config.yaml
n_layer: 12
d_model: 768
n_experts: 64
experts_per_token: 4
d_expert: 80
d_shared_expert: 512
activation: "swiglu"
moe_layers: [1, 2, 3, 4, 5, 6, 7, 8, 9, 10, 11]
router_score: "softmax"
normalize_top_k: true
routed_scale: 2.0
balance_loss: 0.00818
balance_bias: false
init_std_router: 0.0212
lr_router: 0.000254
vocab_size: 8192
norm: "rmsnorm"
norm_eps: 1e-06
tie_embeddings: "early"
optimizer: "adamw"
lr: 0.000757
beta1: 0.9
beta2: 0.95
grad_clip: 1.0
batch_tokens: [131072, 262144, 524288]
seq_len: 512
train_tokens: 1158000000
steps: 4341
dataset: "wikipedia_en"
Below are experts of layer 8 (counted from 0) of a mixture-of-experts language model. Rows are named router (the router's row for the expert), gate (a neuron's input weights, with its number), up (a neuron's input weights, with its number), down (a neuron's output weights, with its number) and show model dimensions 640-767. Each number is 128 + 24 x the weight over its row's rms, rounded and kept within 0 to 255.
After each expert's rows: "comes before" lists some tokens at least twice as common just after its tokens as in all text. This comes from a sample of Wikipedia text that the model never trained on. Tokens count by the router's weight.

# expert 42
router [117  96 162 173 155 187 119 133 105  91  75 112  96 110 149 103 127 125 132  87 123 127 132 102 112 149  99 169  90  96 114 115 177 108 121 153 150 112 127 129 190 142 146 166 165 131 153 118 113 128 157 141 165 108 124 123 110 153 105  99 162  97 150 145 104 135 148 142 128 133 122 146 117 155  89 120 112 138 138 157 111 143 135 106 132  69 113 185 132 124 156 104 104 158  98  96 124 107  82 130 159 153 116  94 109 109  90 164 137  86 106  98 135 103 161 132 124  81 127 132 126 100 115 118 152 139 123 102]
gate0 [148 122 129 128  95 135 156 134 135 140 108 150  72 139 212 158 126 120 107 151 141 149 135  94 132 134 155 137  85  93 124 138 119  71 112 165 100 164 109 131 107 130 167 155 103 118  99 127  89 141 118 122 134 107  90 116 148 162  67 136 147 110 133 135 123 146 118 109 134  77 112 138 154 133 119  97 140 136 143 143  85 131 135 136 193 141 141 136 111 151 146 153  78 120 103 148 166 109 106 175 119 129 102  88 136 109 132 116  77  96 151 127 135  94 142 109 144 138 143 116 143 148 136 127 136 164 158 158]
up0 [151 175 103 117  80 115 159 153 133 110 143 161 138 129 104 117 109  94 146 120 137 162  78  92 103 154  90 121 104 123 127 153 142 109 119 165 125 147  91 149 122 136 135 131 158 138 131 125 121 133 104 143 150 118 124  94 202  95  91 161  97  94 176 134 100 173 128 140 113 105 159  90 119 108 146 102 142 194 183  96 134 143 163  86 139 102 132  98 142  98 182 136 124 111 149 135 183 123 110 124 138 128 119  98 149 100 116  96 122  85 139 122 127 106 112 144 138 169 131  94 168 117 148 111 109 155 115  85]
down0 [107 128 161  94 149 113 122 103 126  84 105 132  93 123 145 127 105 107 180 129 122 145 122 123 130 132  87 162 118 163 166 195 138  92 107 141 127 130 158 132 118 101 125  89 155 131 133 134 138 124 152 108 129 119  90  98  51 123 128 100 117 124 132 121 142 165 149 130 158 149  81 111 152 134 126 144 135 151 164 120 132 123 150 154 121 124 126 157 132  97 148  85 138 100 138 140 157 141 160 113  89 132 127 108 117 143  91  95 140 139 120 122 123  70 100 113 132 160 143 140 111 101 130 102 109  91 116 130]
comes before: "|", " |", " of", " was", "'", " is"

# expert 35
router [129 190 115 102 157 169 107 110 116 122  95  98  91 161 137  97 171 133 111 121 145 135 141 144 115 122 132 130 157 121 138 172  97 176  99 121 120 149 156 141 104 114 112 103 122 107 115 130 141 150 112 148 139 175 118  93 125 159 127 174 121 120 142 126 121 146 176 164 158 128 113 133 127 119 108  93 142 129 110 135 107  96 142 158 156 107 147 104 165 140 144 124 127  64  43  79 139 105 145 162 119 159 181 131 108  99 112 144 101 161 113 140 128 159 120 129 133 127 106 110  99 117 143 117 125  99 120 135]
gate0 [115  62 115 121 152 132 154  91 119 110  91 159 138 127 149 182 174 155 105 175 123 120 120 186  97 122 158 102 130 116 171 102 138  96 114 138 148 137 132  93  98 103 121 150 151 157 113 117 124 140 113 115  98  91 129 155 122 123 110 159  81 118  97 136 161 158 159 150 186 160 109 119 141 136  93 167 129 136 111 141 136  96 144 147 180 144 126 104 106 116 149 131 153 105 178 124 113 110 156 169 108 154 160 117 145  97 137 171 131 137 124 105 155 134 112 134 122 164 102 128 131 151 162 115 104  95 130  94]
up0 [154 133 129 128 123 116  84 125 143 137 132 134 133  95 132 106 131 128 148 133 135 142 155 162 114 117 136 166 171 159 134 100 108 117 158 125  99  91 107 140 157 144 156 133  89 176 177 130 157 138 156 109 110 138 108 165 163 155 132 132 133 111  98 116 102 114  73 138 110 125 155 118 141 108 141 132 154 159 124 130 134 133 113  91 138 115 106 125 140 136 164 108  85 115 135 135 162 112  99 145 145 161 129 140 131 141 136 132 130 131 128 164 138 129 133 119 144 103 156  82 113 143  79 130 174 108 134 149]
down0 [ 93 159  88 111 100 140 133 127 126 107 149 110 137  99 141 138 109  62  88 147 153 145 159 109 110 114 147  85 111 164 149 119 124 156  94 117 116 144 161 146 140 125  91 161 128 127 116 158  97 131 126 187 115 127 147 133 102 107 112 144 126 134 108 124 110 141 127 129 103 180 120 152 161 159 106  75 140  85 145 104 199 129 158 159 117 130 147 132 105 131 158 100 139 168 161 138 110  80 117 180 121 126 134 139 115 123 141 162 145 146 116  68 116 127  52 152 118 108 139 134 103 184 152 147 110 158  98 126]
comes before: "-", ")", ":", "19", "born", "18"

# expert 32
router [123 120 133 165 115 116 148 134 102 102 121  72 114 133 117 122 159 151 124 104 140 127 150  86 108 142 144 155 145 103 120 143 141 116 119 108 160 124 121 100  96 147  94 189 146  78 147 122 129 161  99 127 139 117  98 159  95 131 105 130  77 151 148 142  97 133 152 125 117 104  63 131 173 123 150 154 122 151 155 150 131 144 119 131 113  84 106 161 155  82 114 140 120 131 106 127 118 135 161 114 139 126 147 163 126 105 170  96 108 106 107 150  78 138 156  84 130 126  87 123 148 135 158 129  91  94 156 132]
gate0 [109 120 165 147 103 122 128 141 148  98 115  86 137 106  98 108  64 138 144 140 117 146 137 112 126 139 158 173 135 195 111 132 166  83  77 156 145 135 109  93 131 102 138 130 124 104  76  73 104 116 135 111 116 122 164 124 124 133 126 132 111 139 148 122  96 139 107 110 121 119 122 125  89 141 150 138 136 123 112 138 117 148 108 123 130 113 162 112 130 118 151 111 113 112 142 111 122 147 143 124 125 138 113 157 101 151 108 139 100 117 158 131 120 114 139 179  92 171 140 123 126 180 138 128 124 131 135 125]
up0 [147  75 123 122 140 141 108  93 148 118 140 147 106 132 105 152 107  87 170 125 111 191 119 138 104 129 109 163 130 142  78 114 131 116 118  76 131 161 170 139 124 114 103 106 137 101 126  91 147 108 148 133 174 111 143 138 125 131 148 114 116 107 135  72 131 124 180 142 121 115 116 110 144 102 115 125  81 145  95 117 147 111 157 110 114 147 136 114 139 131 122 143 139 134  70  99 106 140 135 122  98 182  98 175 153 119 146 151 122  73 115 118 176 148 120 155 101 107 156 150 139 115 120 142 123 137 138 157]
down0 [162 169 147 133 106 175 149 175 123 137 133 126 111 112  94 140 131 166 126 111 134 123 128 111 137 115  89 118 144  90 129  72 135 135 171 111 185 145 151 144 151 135 107 130 113 151 153 146 105 127 107 132 131 126 123 142 114 121 119 141 135 111 141 166 132 132 149 135 133 120 137 145 112 128 152 111 123  92 137 169 151 162 130 107 174 134 137 148 139 131  93 131 107  96 119 152 157 115 141 121 136 128 106 134 155 152 135 175 149  79 171 140 155  84 148 167 124 109 113 127 121 144 131 146 148 123 154 170]
comes before: "-", " |", "\n", " (", ")", "°"

# expert 55
router [110 120 114 140 107 137 155 120 117 157 130 118 158 134 120 127  90 115 122 144 160 108 155 110 159 112 132  93 134 135 130 100 173 158 190 147 142 135  95 142 132 133 137 146 143 116 132 178 145 151 117 104 157 134 136 119  96 173 115 154 126 120 138 120  94  90 123  85 145 168 108 126  95 140 111 160 183 157 121  91  94 117 149 116  62 114 135 151 151  80 168 113 158 145 104 146 104 152 140 118 118 105  97 114 107 150 123 155 126 130  99 164 118 143 151 134 132 100 111 154 169 109 137 134 158  80  88 115]
gate0 [118 120 106  94 143 131 162 130 150  71 107 150 122 106 115 146 165 104 137 141 183 130 137 106 160 120 138 156 138 119 169 144 156 137 109 139 112 146 153 176 122 139 141 109 176 138  97 138 166 110 140 121  84 157 120 153 114 122 119 138 125 108  85 137  92 166 147 128 158 101 135 109 125 143 128 113  92  80 135 115 123 117 156 154 132  83 155 125 115 170 147 188 171 179 144  74 117  85 130 128 103 147 121 134 123 152  94 114  99 138 124 167 134 131 158  72  94 116  97  84 115 156 129 131 141 123 112  99]
up0 [113 135 114  83 107  98 148 114 125 113 126 183 112 125 103  97 168  89 121 175 156  97 177 142 159 148 120 102 132 156 112 118 172 173 150 147 126 130 116 152 160 106 163 142 134 115 110 135 163 123 141  93 122 166 103 197 134 123 199 124  98 155 121 111 113 129 103 156 118 122 130 124 141 120  88 142 102 126 133  84 102  95 117 112 170 103 124 143 116 143 127 172 122 120 166 118 121  98 136 142 135  92 112 145 110 144 134 115 139 101 140 120 135 103 138 112 145  82 105 106 138 137  97 113 139 150 159 111]
down0 [172 129 107 122  94 163  99 144 116 114  95 116 155 152 137 157 132 128 123 137 105 123 117 109 117 122 100 166 103 111 129 147 147 150 166 117 121 102 117 121 145 116  96 118 149 112 129 141 139 113 111 121 158 144  97 127 134 113 116 123 138 140 106 130  99 130 175 112  91 145 127 153  79 117 143 161 126 152 126 113 126 105 118 177 156 132 144 165 117 129 149 125 151  87 165 159 148 127 122 122 121 121 147 160 117 104 126 133 141 132 130 124 119 128 164 130 114 126  76 118 100 157 106 145 152 123 143 138]
comes before: ",", ".", " |", ")", " and", " ("

# expert 40
router [122 153 150  90 107  87 145 146 110  98 147 104 100  99 165 157 104 113 113  98  96  84 138  81  98 140 124 137 139 121 128 131 138 162 102 129 152 131 180 127 157 137 127 136  91 113 120 106 108 135 128 119 101 143 143  84 124 156 108 134 127 177 140 116 122 114 145 102 106 138  99 101 113 158 100 126 116  98 151 174 124 120 139  86 137 148 152  91 130 158 108 137 119 143 147 112  87 124 120 153 143 119  88 159 113 119 131 158  98 145 140  96 171 116 136 144 127 106 137 107 116 143 155 154 154 115 154 117]
gate0 [115 131 117 128 130 165 151 134  98 127 108 154 132 175 141 102 126 144 136 103 109 102  99 141 146  91 106 151 121 107  84 145 129 145  97 105 134 144 119 101 148 116 102 105 130 145  89  97  67 148 113 129 106 124 154 117 153 131 124 161 130 144  76 107 140  91 146 130 110 138 116 132 125 109 125 118 158 102 135 143 144 151 119 135  97 105 135  88 117 164 181 170 113 145 145 160 132 138 116 126 131 142 110 111 157 122 127  95 156 151 145  93 121 137 122 102 128 174  75 156  97 100 114 107  96 132 142  95]
up0 [141 108 136 150  99 136 128 106 108 112 137 152 125 165 145 167 203 112 126 142 100 152  94 164 136 155 116 148 133 146 147 132 129  96 141 153 165 139 115 135  63 147 134 119 146 105 108 162 179 112 128 119 112 137 125 147 120 135 120 143 129 155 120 142  88 158 149 152  72 107  91 120 168 147 152 147 113 126 141 177 150  93 112 103 169  87 123 131  98 147 104 149 169 112 132 131 118 125 171 107 116 125 113 169 142  86 116 118 102 157 124  95 111  92  89 168 142 140 156 101 161 120 177 154 113  79  89 143]
down0 [131 118 131 130  74 135 109 120 126 129 155 106 141 156 164 162 116 149 153 146 157 132 103  93 132 140 140  91 133 135  96 104 157 133  64 138 146 176 127 113 121 139 124 119 128 113 104 158 111 131 112 147 102 129 135 122 145 122 145 123  98 174 120 129 150 118 100 122 110 145 172 125 130 152 157 152 135  57  92 136 136 109 108 175 101 112 108 155 111 116 142 133 185 115 150 162 137 155 116 106 106 138 111 158 129 119 133 129 139  93  95 107 122 140 152 129 167 119 147 153 165 134 124  70 150 131 129 130]
comes before: " the", " a", " his", " their", " her", " its"

# expert 36
router [153 153 145  72 140 119 141 160 103 104 151 115 130 125 135 123 136 140 110 123  68  78 103 117 168 137 107 112  98 108 132 119 140 124 171 100 103 135 104 107  80 175 104 111 107 135 122 121 142 131 140 119 143 109 205  62  92 117 102 139 133 190 144 135 140 120 121 121 140 135  68 140 134 147  93 138 199 109 127 135 131 129 130  94 151 141 117 132 179 156 137 147 113 110 126 148 119 159 192  85 152 137 133 126 121 123 131 122 116 146 140 167 138 150 131 165 108 134 107 132 112 153 116 103 131 157 141 122]
gate0 [156 126 134 115 139 118 162 118 150 150 117 144 151 149 131 110 148 139  98  92 106 121 128 128 114 142 130 168 124 108 129 134 136 173 107 153 116 128 183 105 123 168 111 136 107 143 129 115 111  83 115 126 141 127 150 102 134 118 129 121 152 128  82 116 193 123 157 148 138 185 165 139 108 169 131 116 172  90 114 156 194 127 137 125 150  97 117 121 135 124 135 145 135 140 133 146 117 145 149 124 149 116 117 118 132 130 152 112 106 128 122 104 101 125 128 116 155 129 142 147 132 153 136 137  98 166 107 149]
up0 [142 138 116 152 104 189 122 146  82  82 116 114 144 125 170 164 117 102 128 101 114 141 142 127 152  87 182 142 141 117 105 149 142 105 179 123 146 133 107 148 107 133  99  89 148 114 138 135 120 149 111 125 115 130 152 121 138 104 126 156 102 179 126 129 108 145 154 133 166 154 150 141 122 144  76 113 129 146 143 156 101 159  87 108 125 155 102 134 128 196 155 119 139 110 128  53 148 117 103 143 126  81 144 170 150 126 147 110 155 155 125 117 110 130 142  93 140  98 156 151 151 130 143  74 137 120  97 117]
down0 [150 176 118 137  87  92  96  93 123 185  92 149 152  92 121 112 142 156 125 169  72 123 140 123 108  84 137 169 125 132 103 125 126 145 138 123 152 123 166 104 187 124 127 161 111 121 107 105 128 132  85  89 127 118 134 164  90 165 129 141 138 164 139 127 152 124 158 136 141 149 149 104  77 123 135 153 145 187 104 133 114 107 104 113 122  99 122 125 140 175 159 146 135  92 139 128 117 119 128 128 132 135 152  93 142 113 160 132 114 152 125  99 124 126 189  75  92 105 149 163 114 138 116 129 140  81 149 142]
comes before: " the", " a", " his", " to", "–", " be"